config.toml
d_model = 256
moe_layers = [1, 2, 3, 4, 5, 6, 7, 8, 9]
router_score = "softmax"
routed_scale = 5.94
balance_bias = false
init_std_router = 0.00604
vocab_size = 3773
norm = "rmsnorm"
seq_len = 1024
train_tokens = 492300000
Below are experts of layer 5 (counted from 0) of a mixture-of-experts language model. Rows are named router (the router's row for the expert) and show model dimensions 128-255. Each number is 128 + 32 x the weight over its row's rms, rounded and kept within 0 to 255.
Before each expert's rows: "mostly gets" lists some tokens that are sent to it at least half of the time. This comes from a sample of Wikipedia text that the model never trained on.

# expert 94
mostly gets: "186", "Fran", "Fre", "|", "Sh", "Bal"
router [148  75 157  97 170 135 102 156  93 166 147 160 110 114 101 157 139 153 177 103 159  92 170 165 148 151 141 123 102 131 123 124  94  87 129 103 155 126 169 147 124  98 145 113 182  75 130 150 145 123 146 133 100 101 149 132 186 196 176 153 199  96  90  74  84 110 110 102  93 158 112  88 156  84 133 122 112 127 115 175  83  79 105  63 151 109 103 112  70 120 121 124  90 144 193 137 140 161 115 146 170 150 176 167  97  89 168  97 179 147  94 130 159  48 119 188  92 132 135 171 118 131 136 148 163 138 157 137]

# expert 104
mostly gets: "Michael ", "Jew", "Chinese ", "During ", "Gen", "il"
router [142  86 157 117 163 161 174 131  95  77 215 155 110  53 187 113 130 127 136 100  94 118 163 121 125 119 171  70 151 174  76 168 127 133 132 117 161  98 167 133 208 111  61 111 164 118 100 141 151 135 179  67 134 110 162 122 123 145 171 132 135 146 142 120 108 159 183  94  92 178  97 107 129  83 108 148  73 134  81 123 104 129 108 105 184 136 103  91 116 132 112 150 103 131 145 137  95 134 115 127 152 146 166 127 116 119 137 102 145 115 137  70 109  67 115 153 122 146 117 151  80 146 140 118 133 127 167 138]

# expert 38
mostly gets: "Br", "26", "30 ", "196", "29", "Haw"
router [150  70 159  89 164 128 101 150  83 171 139 152 106 138 115 157 120 167 187  85 162  79 164 163 133 146 134 104 113 126 107 103  87  92 115 113 156 138 171 145 130 106 117  99 199  63 136 143 135 113 146 130  99  95 147 126 181 201 157 157 198  88  82  83  65  96 109 112  95 150  93 110 142  78 137 138 124 123 117 168  67  88 123  67 142 118 109 102  70 136 109 134  93 151 165 139 137 158 116 145 167 136 165 171  93  77 165  98 196 134  99 113 173  50 128 182  98 123 136 163 135 129 145 143 156 146 180 154]

# expert 72
mostly gets: "character", "influ", "retur", "cur", "syl", "var"
router [ 83  97 111  87 131 115 155 196  42 132 134 161 139 101 118 177 138 117 141 124 126 131 177  87 152 172 105 176 117 166 119 140  72 123 157  97 100 152 134 175 104 158 131 129 142 147 121 148 155 107  89 144 118  68 152 136 127  87 147 198  67  72 142 141 156  89 145 136 138  91  70 115 110 100 158  90 132 123 115 148 164 107 154  59 171 146  85  87 136 138  92 118  80 161 195 131  65 166 144 121 117 213 123 144 105  91  57  96 119 110 123 136 121 168 139 117 138 169 156 127 200 147 106 184 153 143 107 147]

# expert 126
mostly gets: ")", "}", ") ", ").", ";", "\"."
router [183  65 216  89 131 188 149 149 101 141 167 130  81 122  99 120 145 154 163  88 172 111 172 179 143 162 151 137 163  87 128 104  81 114 118 100 154 158 144 136 153 113 161  65 162  65 109 124 101 125 156 132  91 113 127 133 159 147 155 120 189 111  76  80 117 186 111 105 153  98 132  64 115  89 112 102 121 131 108 143 115 109 119  74 172 159  86 107  92 130  99 115 112 139 191 119 144 166  95 154 147 115 147 169 103 101 121  99 164 105  97 112 173  89  78 210  91 138 136 143  96  85 194 179 120 128 172 180]

# expert 31
mostly gets: "th ", "st ", "first ", "After ", "later ", "same "
router [ 84 158 136 136  89 141 117 113 144 177 161 122  87 190 120 132  99 146  97  93 122 122 102 172  44 136 172 128 128 130 164 124  92 171 157  85 140 109 151 141 131 182 148 142 101 158  88 161 104 110 186 117 142  83 126 111 128 104 164 141 114 123 112  76 163 180  89 128 138 165 162  76 140 140 170 144  84 114 145  84 106  91 122 128 124 141  95  81  96  72 102 138 147 117 208 130 118 156 137 158 115 167  57 143 108 137  85  89 117 151  69  91 138 106 209 116 145 160 117 143  98 176 155 101 152 163  85 131]

# expert 80
mostly gets: "z", "Z", "Bas", "Bow", "polic", "ampion"
router [ 60 127  56  94  85 123  76 150 109 171 130 108 143  94 112 138 151 145 107 161 138 115 105  63 167 117 116 137 130 163  94 112  91 103 157 121 120  90  84 163 108 125 117 127 156 118 140 162 124 111 159 148  95  75 171 121 145 112 154 168 124 117 121  55 153 125 140 143 154 109 187 113 175 133 143 151  93 112 125 149 143 126 118  75 124 121 116 123 133  90 122 167 182 154 171 149 135 170 109 193  81 170  89 140 120 118  94 122 105 152 130 133 128 107 126 116 180 178 180 139 124 191 193 138 130 173 116 147]

# expert 18
mostly gets: "by", "respon", "fail", "appear", "daugh", "help"
router [ 82 121 110 119 116  71 146 157 126 159  18 187 131 176 115 101 160 106 143 164 143 116 186  60 166 102  94 154 144 177  71 124 104  98 147 106 135 158 120 168 122 160  85 134 123 152 135 196 105 141 125  98 105 115 144 192 159 175 170 174 151  80 106  86 102 126 154 130 134  88 104  96 147 114 150 153 134 122 148 133 105 127 110 135 151 138 103 104 141 177 157 182 191 162 163  93 125 159 137  90 145 119 116 112 179  98 126  83  80 165 127 179 104  63 141 164 135 158 172 145 195 204 141 130 146  98 130 171]

# expert 48
mostly gets: "when ", "after ", "As ", "because ", "until ", "though "
router [126  78 147  94 127 138 100 136 106 180 161 156 112 148 111 107  88 150 126 108 122 164  79 142 154 113 200 165 120 139  74 157 135 210 117  85 137 137 165 147 142 108  64 151 160 198  74 140 135 108 157 189 118 131 121 107 113 100 168 158 150 122 102 138 101 190 171  75  92 161  96 100 181  91 166 135 145  85 102  94 132  98  95 148 137 141 104 125  95  94 136  96 115 185 102 125 174 145 137 160 162 106 174 104 139 127 114 122 125 137 115 116 153  94 165 175  90 147 158 113 105 139 172 139 118 145  57 118]

# expert 69
mostly gets: "190", "187", "182", "200", "188", "they "
router [143  72 173 100 166 148  95 149  89 184 144 153 109 125 106 169 144 164 170  86 171  99 172 167 119 151 140 117 100 133 107 103  89  74 120 104 151 129 183 145 127 102 122  94 180  69 139 145 144 123 143 141  93 105 158 124 178 194 170 157 180  85  85  77  77 110 124 104  99 156  87 107 158 102 147 131 121 113 128 190  82  95 115  65 149 111 117  97  67 137 117 142 108 149 175 140 146 161 106 143 165 130 163 168  97  74 176  98 188 143  91 133 187  64 113 170  92 130 142 174 116 111 155 146 144 154 174 138]

# expert 113
mostly gets: "\n", "\n\n", "ufac", "\n  ", "\n ", "\n    "
router [101  97 163 127 109  94  95 114 105 192 131 128  87 169  84 127 165 162 158 160 184 126 134 127 167 162  65 166  79 161  74  83 103 111  93 103 134 183 154 136 120 125  82 157 106 169 123 151 160 120  78  93 109 134  84  96 116 127 136  72 160  86 114 109  96 140 118 124 101 176 184 188 135 144 131 146 113 111  93 137  84 132 156  97 157  94 105 123  97 211  80 101 123 140 121 130 145  92 124 107  99 162 124 166  46 126 163 107 101 121  59 189 118  86  78  71  92 107 146 162 135  89 157 171 148 138 157  68]

# expert 11
mostly gets: "one ", "one", "many ", "some ", "another ", "One "
router [136 149 122 106  85 131 168  88 106 154 155 153 116 146 167 166 148 119  76  72 149 120 148  98 101 148 171  94  87  91 102 148 117  88  89 105 119  91 134 147 208 155  67 131  95 120  98  66  97 142 128  93 151 116 131 156 128 149 174 105 177 101  89  99 120 185 116  93  81 174 116 139 156 164 163 100  98 110 108 168 142  84  93  71 132 129 123 105  82 115 141 108  79 137  59 147 102 127 116 160 148 129 119 121 142 124 151  70 124 128 112 120 110  93 172 179  58 186 137 192  77 116 143 177 192 121 177 154]

# expert 93
mostly gets: "Ken", "Mur", "Wil", "Christ", "Angel", "Atl"
router [157  72 182  96 177 153 108 162  84 168 148 151  97 117 118 165 139 160 172 103 166  89 172 176 127 135 137 112 109 143 100 115  91  73 122 107 148 135 178 142 133  99 117 114 179  59 124 139 152 115 139 133 107 100 145 126 175 206 158 148 193  91  98  81  80 102 116 109  99 146 100  96 153  89 151 125 131 117 113 175  72  90 110  72 164 105 111 114  69 132 119 120 105 156 177 137 147 161 101 146 172 137 168 169  88  69 161  89 180 140  87 127 183  54 123 173  99 141 150 159 117 132 148 149 151 147 163 152]

# expert 60
mostly gets: "New ", "196", "179", "197", "198", "193"
router [160  72 180  99 154 143 109 160  93 167 135 161 107 145 113 155 134 153 180  85 162  93 178 170 141 146 146 101 115 146 114 113  88  95 106 114 156 129 185 142 143  89 144 104 191  66 141 137 137 116 137 133  91  92 141 131 184 194 168 161 189  87  91  87  88 116 110 108 117 162  98 102 145  78 153 126 112 121 118 170  80  92 124  76 159 112 113  95  60 129 127 127  85 151 180 135 142 146 110 143 153 134 150 165  94  79 161  94 175 139  88 116 172  60 122 174 110 116 156 180 106 119 155 141 159 164 166 133]

# expert 124
mostly gets: "An", "Gre", "Ber", "Bro", "Gh", "Ar"
router [144  72 168  96 165 147 115 155  89 177 140 155 113 139 104 162 132 168 172  90 176  99 169 169 131 141 141 104 107 144 109 102  84  82 120 111 148 117 169 136 123 106 124 110 183  61 123 149 159 103 147 134 105 106 140 127 169 198 159 155 199  96  90  91  69 114 117 106 109 156  93  94 148  94 148 118 132 110 120 174  80  90 108  66 148  99 107 108  66 135 115 116  94 144 181 137 142 163 103 135 177 140 162 175  88  76 163  90 190 139  85 126 176  74 124 182 103 113 151 169 126 115 136 145 144 147 169 144]

# expert 40
mostly gets: "Su", "Ash", "—; ", "did ", "San", "Sam"
router [146  81 178  96 198 142  68 128 109 168 171 132 103 124 106 157 107 163 181  98 155  97 150 146 126 156 143 107  96 122 146 111  91  50 138 110 168 117 162 132 141 112 119 110 189  88 121 131 147 140 158 132 124  98 152 129 157 186 158 149 193 108  81  74  75 137 112  99 109 125 133 101 156  93 174 120 153 113 143 170  79  88  99 109 155 117 117 117  74 106 139 127  68 141 181 127 118 163 121 130 155 128 164 151 108  63 168 101 186 138  83 152 151  82 130 188  92 122 157 168  94 139 123 164 167 168 188 128]

# expert 29
mostly gets: "ip", "Commun", "offic", "abl", "olog", "commun"
router [175 148 168 146 141  85 109 118 103 152 117  80 132 106 141 118 134 141 165 153 141  89 153 112 123 107  70 173  84 155  80  82 137 115 133 143 161 160  87 157 169 148 135 148 129 114 101 139 110 142 130 151 130 114 136 210 150 178  77 147 154  90 112  88 140  80 131  84 145 127 143 146 122  67 149 119 180 141  87 194  66 123 162 127 169 127 115 127 154 208 148 182 135 170 168  30 153 164  79  83  92  86 120 173 119 105 112  99 161 171 120 101 160 133 115 108  98  50  80 150 207 128 122 180 157  92 117 188]

# expert 77
mostly gets: "November ", "February ", "185"
router [163  74 176 108 162 145 100 149  90 172 137 153 105 126 116 160 137 161 181  73 170  90 175 152 136 146 142 114 108 141 122 113  92  76 129 106 164 136 177 148 140 102 147  97 188  70 115 136 151 125 144 128  87  90 145 133 169 185 172 148 189  77  91  76  83 115 124 102  99 153  99 121 154  89 149 133 123 104 137 177  67  89 122  65 153 104 111 109  67 140 119 123  99 158 171 139 150 165 107 145 166 134 163 170  97  64 172  99 198 133  77 126 175  59 122 195 109 128 142 178 115 114 139 157 153 156 172 136]

# expert 88
mostly gets: "oung", "alist", "aid", "ocr", "outh ", "Dev"
router [116 203 161 134 154 155 116 161 157  95 162 119  85 133 101 190 126 153 129 126 125 146 184 166  63 120 124  88 165 188 152 135 157 155 188 103 100 113 141 145 152 150  47  90 172 194 121 107 102 128 172 162  82 140  23 112 143 126 108 133  55 143 124 120 117  95 109 107 133 108 118  93 128 138  60 141 142 165 102 146 113 100  97 142 147 114  79  93 106 126  91 100  81 160 117 114 121 132 100 133  70 144 178 142 151 108 153 105 176 157 140  73 110  85 140 108 133 128 146 106 116  58 104  85 123 164 167 162]

# expert 61
mostly gets: "Ah", "|", "Christ", "202", "Cr", "199"
router [157  71 159  99 159 148  92 145  90 190 145 159 100 131 116 173 133 174 174  86 171 104 177 174 122 147 127 121 113 131 103  95  85  86 122 107 144 133 172 139 136  94 123 102 175  77 137 129 143 125 141 137 108  97 150 139 174 192 152 158 180  87  91  93  78 115 126 109  91 156 100 107 154  97 140 118 132 119 129 181  73  93 106  70 153 113 107 105  58 120 110 115  96 150 189 138 138 154 105 145 176 142 150 177  83  65 158 107 188 151  93 141 176  65 117 175 106 131 154 165 109 126 155 142 157 155 164 151]

# expert 6
mostly gets: "o ", "z ", "i ", "u ", "io ", "os "
router [135 116 125 134 141  98 169  78  91  99 129 150 104  96 120  84 109 195 155 121 152 130 126 183 150 118 140 103  81 176 145  91 146 115 157 156 187 116 160 129 188  54 133 177 170 142  93 133 162  94 107 207 141 155 238  94  98 117 194 145 143 140 140 149  97 111 153 170  97 150 112 116 177 101 128 156 147 120  95 132 110  92 110 108 126 181 121 106  99 151 124 118 135 151 163 129 112 142 121  66 168 142 119 145 146 115 147 113 130 127 122 122 151  88 205 120 115 121 150 144 110 168 126  61 153 138 192 135]

# expert 120
mostly gets: "European ", "ouse", "different ", "onze ", "ome", "itary "
router [115 165 112  92 162 135 136 207  77 131  45 202  85 135 144 131 168 140 173  96 135 145 151  71 142 151 154  82 147 105 115 141 120 127  85  97  95 144 143 102 144 151  81  94 134 127  88  28 155  93 178 114 135 100  78 156 126 121 146  98 125 104 138 136 131 147 119 107 136 146  73 120 135  88 169 107 118 145 125 111 149  94  90 133 152 144  89  68  99 135  95 136  56 171 134 116 153 169  97 173 134 174 188 161 150 119 121 103 186 140 122  98  96 145  65 116  72 157 171 153 162  29 103 183 162 150 128 167]

# expert 116
mostly gets: "It ", "' ", "h ", "ice ", "king ", "ank "
router [ 91 190  82 128  78 197 155  95  81 126 121 159  81 175 150 151 114 119 117 119 182  92 129 125 124 122 163 159  84 147 176 139 153 158 182  94 169 197 153 110 180 137 170 113  79 116  64 202 128 125 166 119  77 130 191 137  83  89 131 146  88  84  91  78  84 168 147 183 121 132 115 116 126 110 228 115 135  52 125 160  69 154 107 125 120 144 114 123 101 126 152 140 133 113 138 119 122  99 128 146 154 159 121 142 155 170 134 131 155 172  94 115 131 116 117 175  80  95 154 153 162 106 125  83 151 117  93 164]

# expert 21
mostly gets: "F", "f", "Soci", "Af", "Far", "Comm"
router [133  92 144  89 151 144 101 142 113 179 187 137 113  91 135 132 142 164 167  79 149 116 152 131 122 144  82 123 120 152  87  98  79 110 119  99 121 106 148 156 175 125 125  96 177 102  86 157 115  87 143 174 124 125 135  96 181 159 164 113 147 121 128 106 123  60  72 159  78 180 107 123 147  64 120 111 144 150 135 176  60 113 128 112 147 106 121 117  82 146 113 121 119 125 168 156 112 103  81 149 165 164 147 153 105  95 162 124 186 163 100  76 162  93 111 172 113 123 130 146 149 142 161  72  91 139 169 157]

# expert 66
mostly gets: "new ", "two ", "-", "An ", "a ", "Second "
router [157 113 153 102 177 135  82  85 204 143  85 150 140  83 159 168 185 130 114 104 152  79 171 147  84 116 101 134 122 145 114  94 155 104 114 134 122 111 155 139 170 176 148  72 148  86  90  84  94 123 132 135  55 124 100 143 136 140 141 151 122 134  75  98  81 166  85 102 111 139 114 178 183 157 111 103 126 123 172 156 111 130 127  82 108 128 105 106  99 172 109 152 165 182 141 128 131  96  44 110 112  74  67 147 134 104 140  95 165 166 141  77 167 116  83  72 137 155 135 201 127 118 107 118 158 174 193 209]

# expert 65
mostly gets: "No", "However", "Sil", "Jr", "Angel", "new"
router [219  91  99 100 164 142 126 114  98  59 109  67 109 155 124 155 150 138 129 132 148  95 153 195 113 147 185 171  99 189  90 100  85 167 119 100 188 115 110 157 163  98 149 175 173 156  89 165 139 107 146 146 122 119 146 116  83  55 152 146 176 163 153 149 112 145  94  57 132  96  71  73 183 136 120 104 103 106  97 141  91 132 102 144 137 136 128 119 129 148 111  83 156 139 150  99 153 151 143 149 108 120 107 122 162 122 157 120 102 125 106 135 175  80 149 164  98  95 144 149  85 163  90 124  53 115 184 156]

# expert 36
mostly gets: "became ", "As ", "Des", "as ", "design", "become "
router [159  90  97 103 156 165 130  73 107  96 151 109 101 143 124 127 111 140 133  79 148 106 141 166 140  74 144 117 103 140  93 102 114 175  69 120 172 145  66 141  75  76 103 176 133 161  81 157 101 168 150 177 149 102 106 108 175  74 149 150 129  85  96 176  94  89 136  80 124 146  70 167 155 139  63 138 125  94 157 102 130 103 133 117 164 105 108 101 129 162  78 146 109 149 133 118 134 139 130 138 125 148  94 167 108 104  97 103 130 153  86 141 188 156 161 138  70 158 120  97 149 122  88 108 142  94  82 139]

# expert 74
mostly gets: "fication ", "ć ", "ances ", "alth ", "lege ", "ological "
router [146  97 154 116  65 143 129  99 154 116 194 128  79  92  58 181 142 153 108 133 131 125 140 188  91  68 111 107  85 114 173 109 165 120 128 103 125 150 160 151 167 158 129 118 179  90 138 113 172 169 141 174  86 197 171 121 135 131 145 123 100  77 120 134 121  68  81 126 127 127 174 138 182 141  74 132 104  90 112 106 142 117 135 106  58  53 114 159 105 129 138  61 157 171  64 144 166 150 149 127  91 138 168 156 106 102  86 129 180 161 133  58 164  96 149  89 105 121  88 116  81  84 135  84 160 176 153 132]

# expert 71
mostly gets: "Mc", "Mac", "Cas", "; ", "—; ", "); "
router [180 119 165 131 114 109  91 152 128 119 138 169 129 164  97 186 162 135 204 120 173  94 155 121 139 154 121 144  72 167 139 161 104 103 130 111 177 117 157 154 153 171  86 118 126 122 115 146 130 131 127 148 108 140  97 124 188 148 169 123 180 146 131 149  87 119  94  68 101 146  90 134  85 131 158 127 169  65 190 130  93 130 121 112 137 133 113 119  95 145 157 131  60 162 109  75 128 156  92  88 144 149 135 156  93 125 142  84 144 163  75 105 133 119 150 119 135 104 145 178 127  67 121 141 112 142 173 112]

# expert 42
mostly gets: "ember", "emor", "ission", "ment", "ribu", "burg"
router [ 45 127 104 101 150 110  94 156 114 152 138 152 124  93 121 162 171 139 152 128 120 142 181  70  39 141  95 133 137  96  88 119  78  87 139  99  78 102 183 185 101 104  96  90 132  89 185 125 174 131 108 122  99 103  66 180 147 144 170 145 129 162 133  77 123  83 168 103 127 107 136  98 175 117  80 122 188  89 119 142 106 111 125 117 115  99 122 147 131 137 121 142 131 193  91 151 107 143  42 139 109 177 166 101 178  94 133 128 148 138 189  95 140 120 124 132 156 163 128 133 198 104 142  85  76 128  93  96]

# expert 34
mostly gets: "also", "atic", "Lar", "milli", "success", "unic"
router [ 98 151  74 112 107 122  98 166  92  62 169 116 120  57 115 104 162 188 141  67 115 130 136 104 148 134 149  77 153 109  94 126 129 180  70 163 151  72  83 101 160 119  98 144 147 107 155 119 112 104 139 210 152 112  52 117 109 118 149 145 169 138 101 143 169 148 153 157 113 148  91 107 177 126  95 156 120  82  88 144 168  81 129 154 140 150  94 116  79  65 117 120 123 149 137 150 144 153 158 131 117 138 170 132  57  96 141 113 128 116  96 170 171 132 113 127  68 170 138 112 134 116 115 145 131 154 121 145]

# expert 37
mostly gets: "–", "-", "J", "best ", "High ", "President "
router [ 87  85 111 112 105 150 141 137 113 116 117 137 158  91  51 111 156 194 128 115 111 129 158 163 165  69 115 118 127  81 129 112 160  83  62 100 118 146 144 176 105 144 104 143 136 105 132 203 137  97 125 154 116  97  81 162 146 211 148 152 122 131 108 137 140 106  94 147  79 143  92  93 120 132 190  76 142 138  99 147  90 100 133 113 157 170  99  99  90 178 138 137 116 166 200 104 128 163 105 126 186 112 133 154 144  75 132  75 185 136 111  85 167  93 163 144 147 115 136 169 115 114 161  80 132 125 186 176]

# expert 118
mostly gets: "Votes ", "Wor", "studi", "collec", "Candidate ", "Studi"
router [194  87 119 109 216 121  93 164 112 190 148 119  89 165 140 110 118 108 148  78 133  95  83 133 130 182 136 129 144 129  79 169 117 110  66 104 147 103 115 161 195  49 120 160 167 107 133 112 165  96 131 155 138  95 152 121 179 120 156 173 180 156 123 101  84 186 174  47 156 166 137 112 147 124 114  83 124 103 131 121 136 120  66 178 146 134  97 113  56 102 115 124 114 163 117  96 155 148  81 127 119 120 185 123 115 124 148 110 152 167 101 118 116 134 142 167  80  89 106  93 102  63 103 174 134  55 121  91]

# expert 90
mostly gets: "$", "Ro", "Su", "initi", "gener", "Dani"
router [126 100 176 106 136 110 112 168 131 127 113 134 107  80 100 157 119 165 115 105 130  71 177 144 184 110 150  98  82 118 144 130 142  81 147 161 166 148 171 156  95 159 120 118 119 128  99 161 116 113 100 187 175 107 108 192  67 156 156  88 211 193 100 180 103 113 174 154 100 121 140 126 105  99 224 128 133 121  74 158 120 102 128 142 122  82 119  98 153 223 182 182 120 138 147  86 155 173 118  99 190 158 125 139 152 104  57  79 126 143  97 168 144 148 165 115  90 121 147 126 122 184 160 121  54  74 168 147]

# expert 119
mostly gets: "c", "C", "dis", "Tur", "g", "dem"
router [128 149 136 160  88 122 112 107 112 165 100 169  98 166 127 152 163 156 142  97 168 106 174  62 105 119  99 140 112 132 113 104 113 143 136 104 134 118 142 132 141 112 135  83 120  68 143 161 143 225  80 110  90 120 175 129 140 167 137 137 108  76 122  73 129 142  85 120 125 101 148  88 116 111 197 161 113 112 182 132  67 133 139  77  90  94 137 102 118  86 139 187 187 100 179  79 166 152  95 162  99  97 146 155 162 135 180 137 140 189 149 120 118 142 124 147 167 140  84 163 154 138 119 132 153 141 125 139]

# expert 59
mostly gets: "amm", "ography ", "ments ", "television ", "TV ", "incre"
router [164  63  98  92 157 185 139 127 120 157 166 125 127 149 168 158 137 158 122 112 140 124 181 114  89 150  91 177 107 138 115 144  79  56 148 105 136  98 163 147 153 126 109 110 150  94  74 207 145 127 118 148 111 104 121 150 174 121 141 138 158 161 126 129  97 130 175  88 129 129  73 112 158  76 126 113 151 119 103 206 120 131 129 111 107  97 133 130 122 120 113 122 157 138 158 178 122  89  55 148 133 184 115 115 178 100 148  92 137 145 177  75 151 116 195 155 126 147 135  83 134 164 185  91  77  84 207 110]

# expert 1
mostly gets: "gr", "Gr", "addi", "ener", "electr", "En"
router [162 106 211 146 126 143 133 161  96 110 122 207 101 118 144 177 146 149 176  89 168 131 144  97  92  92 114 124 131 140 162  83  72 151 134  93 105 121 128 170 161 161 113 126 148 139 114 161 137 152 121  63  43 120 102  90 149 157 126 122  69 129 119 118 151 138  24 129 160 122  91 138 117 109  96  99 109 123 143 150 145  68 143 112 114 128 111 122  83  93 100  88 144 139 117 133 150 137 121 159 152 162 131 173 117 101 138 116 192 184 172  88 158 127 204 129  71 138  58 145 163  95 148 162 113 115 120 146]

# expert 0
mostly gets: "Kn", "ref", "Al", "38 ", "Phil", "Del"
router [155  87 186  89 168 152 100 162  92 181 140 150 118 111 110 162 141 171 183 106 164  87 170 160 125 139 151 106 111 132  97 106 100  85 126  93 170 136 164 144 132  89 142 112 191  65 127 127 148 112 150 129  87  97 144 126 177 191 167 163 183  90  79  91  86 126 120 127 101 157 107 117 117  87 133 127 169 132 122 159  73  89 105  79 158 131 105  98  90 127 125 131 104 146 194 140 160 143 105 165 167 146 162 169 111  81 177 114 181 144  95 117 180  57 125 195 110 127 169 167 109 109 150 137 158 123 171 134]

# expert 47
mostly gets: "Smi", "Bel", "Georg", "19", "42", "29"
router [160  76 174  89 155 144  94 168  79 174 138 154 107 123 106 168 147 163 175  95 168  93 168 153 130 153 155  91 120 126 110 104  80  83 127 108 153 146 177 150 131  97 127 112 177  81 128 145 135 117 137 134 102  81 147 123 179 198 159 161 187  88  90  86  83 101 115 107  98 160 106  99 157  90 153 119 121 114 126 167  70  88 114  71 163 119 104  99  79 138 120 138  86 142 175 144 140 166 109 144 174 150 162 166  87  79 185 106 186 133  87 138 182  55 117 186 107 132 156 171 116 113 142 143 165 143 169 145]

# expert 78
mostly gets: "York ", "Jer", ")", "April ", "surr", "ref"
router [161  61 169  83 129 163 110 182 107 175 136 157  96 121 102 171 149 172 182 112 147  92 141 163 131 128 145 102 116 133 114 110  85  68 112 103 169 143 166 139 124  83 131 117 182  74 114 150 167 113 123 127 108  91 147 126 181 185 159 146 184  80  96  95  72 100 130 108  95 151 114 117 158  84 137 129 153 110 116 137  80  82 117  64 140 121 106 113 103 148 110 126  91 153 176 158 137 153 109 164 161 130 154 165  89  77 151 106 186 127 105 130 189  59 131 175  89 116 135 169 108 118 148 139 147 139 164 118]

# expert 56
mostly gets: "Dr", "Pan", "13", "10", "15", "98"
router [146  73 159  94 165 151  99 140  96 180 150 161 107 124 110 155 133 163 176 106 168  98 154 174 128 147 144 114 110 137 114  97  84  87 118 110 149 126 173 140 144 112 121 105 175  62 119 125 142 107 142 137  99  93 143 131 171 192 165 154 191  90  91  88  68 101 113 111  99 149 113 104 174  92 152 118 130 113 111 181  78  84 115  68 159 109  99 104  59 127 116 135  85 154 178 147 148 147 109 148 163 138 160 165  89  70 161  97 186 143  84 135 176  65 123 183 102 117 147 168 113 129 162 144 152 148 176 138]

# expert 89
mostly gets: "Sh", "Gold", "century", "Har", "Western ", "English "
router [158  69 162  99 157 147 114 150  86 181 141 161 100 131 126 161 133 158 177 106 167  97 167 171 137 156 145 109 104 133 117 116  91  73 115 108 151 130 171 141 143  93 145  98 191  68 126 136 144 121 145 131  86  99 152 147 169 203 166 156 200  75  89  84  75 113 105 113 100 150  88  87 168  72 137 125 120 116 130 184  79  94 122  76 131 117 120 101  59 124 133 124  86 153 182 152 157 157 107 146 171 147 163 163  99  74 180  98 173 134  92 135 180  63 117 182  94 127 143 169 108 136 141 145 144 139 178 142]

# expert 102
mostly gets: "ati", "unn", "Sur", "sq ", "identi", "foc"
router [149  90  91  73 171 147  98 148 111 124 142  90 103 131 146 123 136 140 161 101  96 103 141 101 109 186 116 116 171 177  70 148 119 140  97  99 163  48 164 144 179  68 148 144 175 171  65 148 179  85 154 166 130  90 174 147 115 167 173 137 131 131 112 113 115  96 184  91 153 110 126 125 189 111 130 129  99 163  97 158 149 133 123 136 106 110  96 132 102 135 149 141 132 152 162 127 113 123  72 154 105 172 156  90 163 125 164 105 111 132 142 142 174  84  82 188 128 174 151 136 137 196 143 132 137 134 203 120]

# expert 122
mostly gets: "t", "MPC ", "±", "irl", "Species", "scre"
router [ 98 157  75 104 180 159  68 124 107 112 157 155 136 179 133 171 158  98 174 135 153  78 139  73 144 163 109  98 102 156 114 187  84 117  96 110 171 138 144 158 154  78 145 105 137 121 105 146 187 125 108 164 131 107 163 128 136  85 119 149 161 110 119  78  81 153 135  85 112 122 130  96 123 117 166 115 177 101 135 140 127 140 112 157 148 130 116 107 138  93 157 157  47 178 130 140 100 133  55 167 110  93 170 127 152 158 213 152 136 167 108 114  92 117 136 189 125 153 155  68 119 119 126 120 142 141 135  51]

# expert 92
mostly gets: "(", "), ", "\", ", "^{", "[", "_{"
router [112  99 142 103 100 164 167 165 109 136 130 147 136  59  72 139 157 182 135  98 172 127 146 103 112 139  80 132 110 125 118 128 116 143 119 137 144 146 167 151  87 162 120 120 105 157 182 113 168 202 119  82  91 110  91 148 158 109 158 120 135  64 112 139 154 130 126 135  90 157 111  84 129 105 157 135 136  57 119 144  95 134 159 118  80 104  87 114 108 169 159 179  53 123  81 106 114 183 108 149 133 101 123 172 134 105 153  96 177 172 117  96 175 162 144  53 124 151 151 106 178  77 145 126 143 182 152 126]

# expert 23
mostly gets: "However", "Nav", "York", "Am", "attemp", "coach"
router [184  76 122 140 153  79 168 146 107 136 164 158 157 110 159  83 162 139 160 203 146  90 161 147 120 111 117 122  73 174 129  96 120 159 140 144 166 173 126 137 120 139 100 146 124 107 127 147 126  80 216 175 109  98 120 186 142 138 151 141 167 131 123 124  65 150  57 154 126 173 145  96  99 119  85 124 106 118  99 151  99  97 108 160 160  98 178 113 114 185 138 114 135 165 168  90 159 122 142  82 154  87 167 158 129 119 122  94 120  87 126 132 136 100 180 119  68 174 108 186 122 167 111 146 123 113 142 158]

# expert 49
mostly gets: "Carl", "Sa", "Jr", "Wil", "San", "L"
router [149  61 173  91 167 150 115 158  90 185 148 153 109 123 123 158 138 158 184  98 162  88 171 174 126 136 137 117 109 137 116  97  89  82 117 106 153 135 166 148 126 106 126 106 188  71 123 140 145 130 135 136  91 107 153 128 182 187 154 149 187  85  93  87  77 112 113  94  97 143  94 110 149  88 144 109 137 123 119 185  78  88 120  70 160  99 113 110  58 134 106 129  93 153 176 139 138 164 109 158 166 141 158 168  90  73 167 103 188 136  88 121 176  63 120 178 113 120 157 167 118 115 138 151 137 147 167 132]